Weights of a small mixture-of-experts language model, trained from scratch on English Wikipedia.
Size: 12 layers, width 256, vocabulary 32768, 83.9M parameters.
Experts: 256 experts in each of 10 layers, 32 SwiGLU neurons an expert.
Training: a variant of Muon for the experts, 6101 steps.
Below are experts of layer 4 (counted from 0) of a mixture-of-experts language model. Rows are named router (the router's row for the expert) and show model dimensions 128-191. Each number is 128 + 24 x the weight over its row's rms, rounded and kept within 0 to 255. Numbers have three digits each.
Before each expert's rows: a language model's description of what the expert responds to. This comes from a sample of Wikipedia text that the model never trained on.

# expert 47
Opening quotation marks. Quote marks and apostrophes opening quoted titles, nicknames or reviewer quotations, plus brackets and other punctuation.
router:154162084135095167099105119095127087121102121115155141093143091099121114142100157126142135123120165094132130105137089161172119133097096146157113134124166136126121163145173140129163142140102153

# expert 29
Mid-word fragments. Word-internal pieces of foreign or compound words and directional stems: -in in German names, -ud-, west, north, island.
router:068147116175134149095138143101119077091130130111112128138112098092126111145114140142151131131098119159159124105076121155127133138099155124166126109111091145148101144138111120156103139123140141

# expert 22
Commas and opening parentheses. Commas in lists and between clauses, and opening parentheses before acronyms or asides, such as (SSRIs), (USAID), James, a.
router:160113087117134112158160108151122127151115141121145183114126112118101121160117154110100092093114182131092121172142136169119114130059111178114110159119160163135126126109145140111160096103127107

# expert 35
List and heading separators. Line breaks, dashes, colons and closing parentheses after names in lists or headings, as in cast and personnel lists.
router:114111150130108107133087099135123140127132134082118132111111110121120121185128180119164093088116126113182147113153157134146172138096148145105138113104136161164116137092083131141178118070102161

# expert 31
Word endings, content words. Final pieces or whole content words, often participles and adjectives, such as -ated, related, referred, important, intended, use, dispute.
router:163125116170128179099069114147138121151135106151108080107097118125161144122160178176094129103150142138097100102126113139111123139122107135141118139128101111097111115105121089127097166138101104

# expert 37
Sports scoring statistics. Tokens in game reports and result tables, especially American football and soccer, such as yards, rushing, scored, touchdown, score digits.
router:163137157159151076131125117144123115135116149138148109180080127156145126151097143129144126090150079106143159110132130142109145118143154118131139109109136087130141080157128160082116124126124135

# expert 26
Geography and schools. Place and institution nouns and distance units in location descriptions, such as km, village, District, north, High School.
router:177116108123183112163142148172117134145124114105116157119123131190141154131161146133125107133136124126145166134129095127137102178107139132121120143159109153126170093080143127088164099139151087

# expert 59
Name middles in tables. Pieces inside personal names in tables and credits: middle initials with periods, &, ibn, von, and second first names.
router:091126098082099120123155158138141146119108146099129115139181142128193131107118121128089174108103122160137102131167126128151105145115120131128108116096146152142159155113124117117141139161161164

# expert 21
Sentence ends and quotes. Full stops ending sentences, opening quotation marks after verbs like writes or stipulates, and some semicolons, colons and "but".
router:146109112130110147130091147106117105164132123188126130098111119121101110123127156159145123111121141119108118112127110148100133107112108107133156112144150104140106129140137142110135126145138100

# expert 41
Adjective suffixes. Word-final suffix pieces forming adjectives or nouns, such as -al, -atic, -ological, -tive, -ic in technical terms.
router:147091163119160151152153108105146172100144109160163134180165149107135123134137127142118133175137104127124138167130099151123119114151099120120118149148162146086143122130158162137114133144130147

# expert 51
Institution and organization nouns. Head nouns of institutions and bodies, often after "the" or a modifier: Foreign Office, Department, government, Council, company, Soviet Union.
router:138121117155104101150130092136093134144134102162059112130142171160113176099146170123116139126152149135084110149097108144117107119082116115136092151149089112121107096130160144110099140142113102

# expert 23
Letters, units, nouns. Single letters, unit symbols and technical nouns in scientific or linguistic text, such as kg, mm, engine, protein.
router:116064150135154165140128113140121130108125144176168142141146129104135096099128143145160157135098098108123131172134125116131089130132104089157148140088059135092146120155130167101135163139106084

# expert 45
Census and election tables. Articles and table pipes in census demographics and vote-count tables, such as "a", "an", "total", "population", "Votes", "median".
router:158133172155117124126162109144158144153158144150132129139154124139156127131117091128162120117165106133134142138119132135105138130170123094147110096124138104124151115157157121118093120085163109

# expert 53
Clause-ending commas. Commas after a noun or verb that end a phrase before and, which, including or an appositive.
router:168112093098118103160123138126135140138146161159106145111111118128102119134110140159143107130144177110105105137084130152138114103089131173103149142128144128103149149107133106102149097086118145

# expert 12
Non-Latin script bytes. Raw byte pieces of Arabic, Bengali, Thai, Japanese and accented characters, plus apostrophes, == headings and stray table cells.
router:085138104132133161116142123147134103135148089068125136166102135088127103113144123092128114100126130097163106121098138102143119109190125103138176159118156132149121136104149142142110105160116120

# expert 54
Single consonant word pieces. Short consonant or consonant-cluster pieces inside words, often after prefixes like pre- or re-, e.g. pre-b-end, Re-pl-ica, sp, cl.
router:122109183177155175128153147098124115119144158147133104119126160163134136122137116122125142089137128157138049104114144139131148126173100144141139115109137063136143119106123105101158183135121142

# expert 9
Music and table formatting. Parentheses, pipes, "in", "from" and "released" in song and album articles, chart and award tables, and taxonomy lists.
router:124174126138108136090173122093117174101133126112159158171169121133139117122070148119121146182151098184107091127121130136130150110151108150119095118122127110129110125146102142167127141115178108

# expert 62
Given names. Personal first names before surnames in lists, tables and credits, such as John, William, David, including French Éric, Émile.
router:087141155122120147144127097104131163110109113120143098109153107145137160143130153168112183150090118147120133193135146119108102146125145122112117130113141134107132116141132116153112115150080163

# expert 20
Non-Latin script pieces. Byte pieces and characters of Chinese, Thai, Arabic, Cyrillic and other scripts, usually inside parentheses giving native-script names.
router:088136097111133139112140132165147107139123078074157154157107150088126100108143113074129109153120117097154102166117139096147109128197111091121176139124131149132106150132136132123119109164109104

# expert 27
Subject pronouns and copulas. "was", "is", "were", "been" and pronouns like he, she, they right after subjects, especially "it was reported", plus commas after introductory phrases.
router:129144123105089122167075086165138116148163147153160103092107085157115113170145116163141137148069141158101127125080162131125133100139112174104094141155129139134146124141085154158169128101133131

# expert 44
Infobox field values. Colons after infobox field labels like Occupation, Died, Phylum, plus age numbers, coordinate marks and table pipes.
router:120128128130121090117115111128120111162166139111146085165147124154120134126119096106136125138149107101118122147152153159102108123146140125137103110119137078101148141066141108143110091138129112

# expert 30
Heading ends and sentence stops. Closing = of page titles, sentence-final periods and quote-punctuation, and pipes separating cells in election and sports results tables.
router:077129069113149086164137134143129111114120138101123105105113142127118132151092138097148175117135129145134134124096101151126144116128099105119188129134131142135097127113142188104135148104119111

# expert 15
Adjective and verb endings. Final pieces of adjectives and some verbs, often after prefixes like un-, in-, dis-: uncompetitive, aortic, religious, economic, extract.
router:142111119133109185127135119129106154140154096170131078116128148091152114150144117159099143154167134150089140117135085125093118123110143149151134115156116101144095125088101102132094146100118099

# expert 14
Capitalized name initials. Single capital letters starting foreign surnames and place names after a space or prefix, like P in Pazar, R in Roldán.
router:121138148077153117132118162143126095110084117099083113184123131168136139100119114127115126162134130180113075145144118126128146131114098097133141110125118075099107107138113124139147130141099139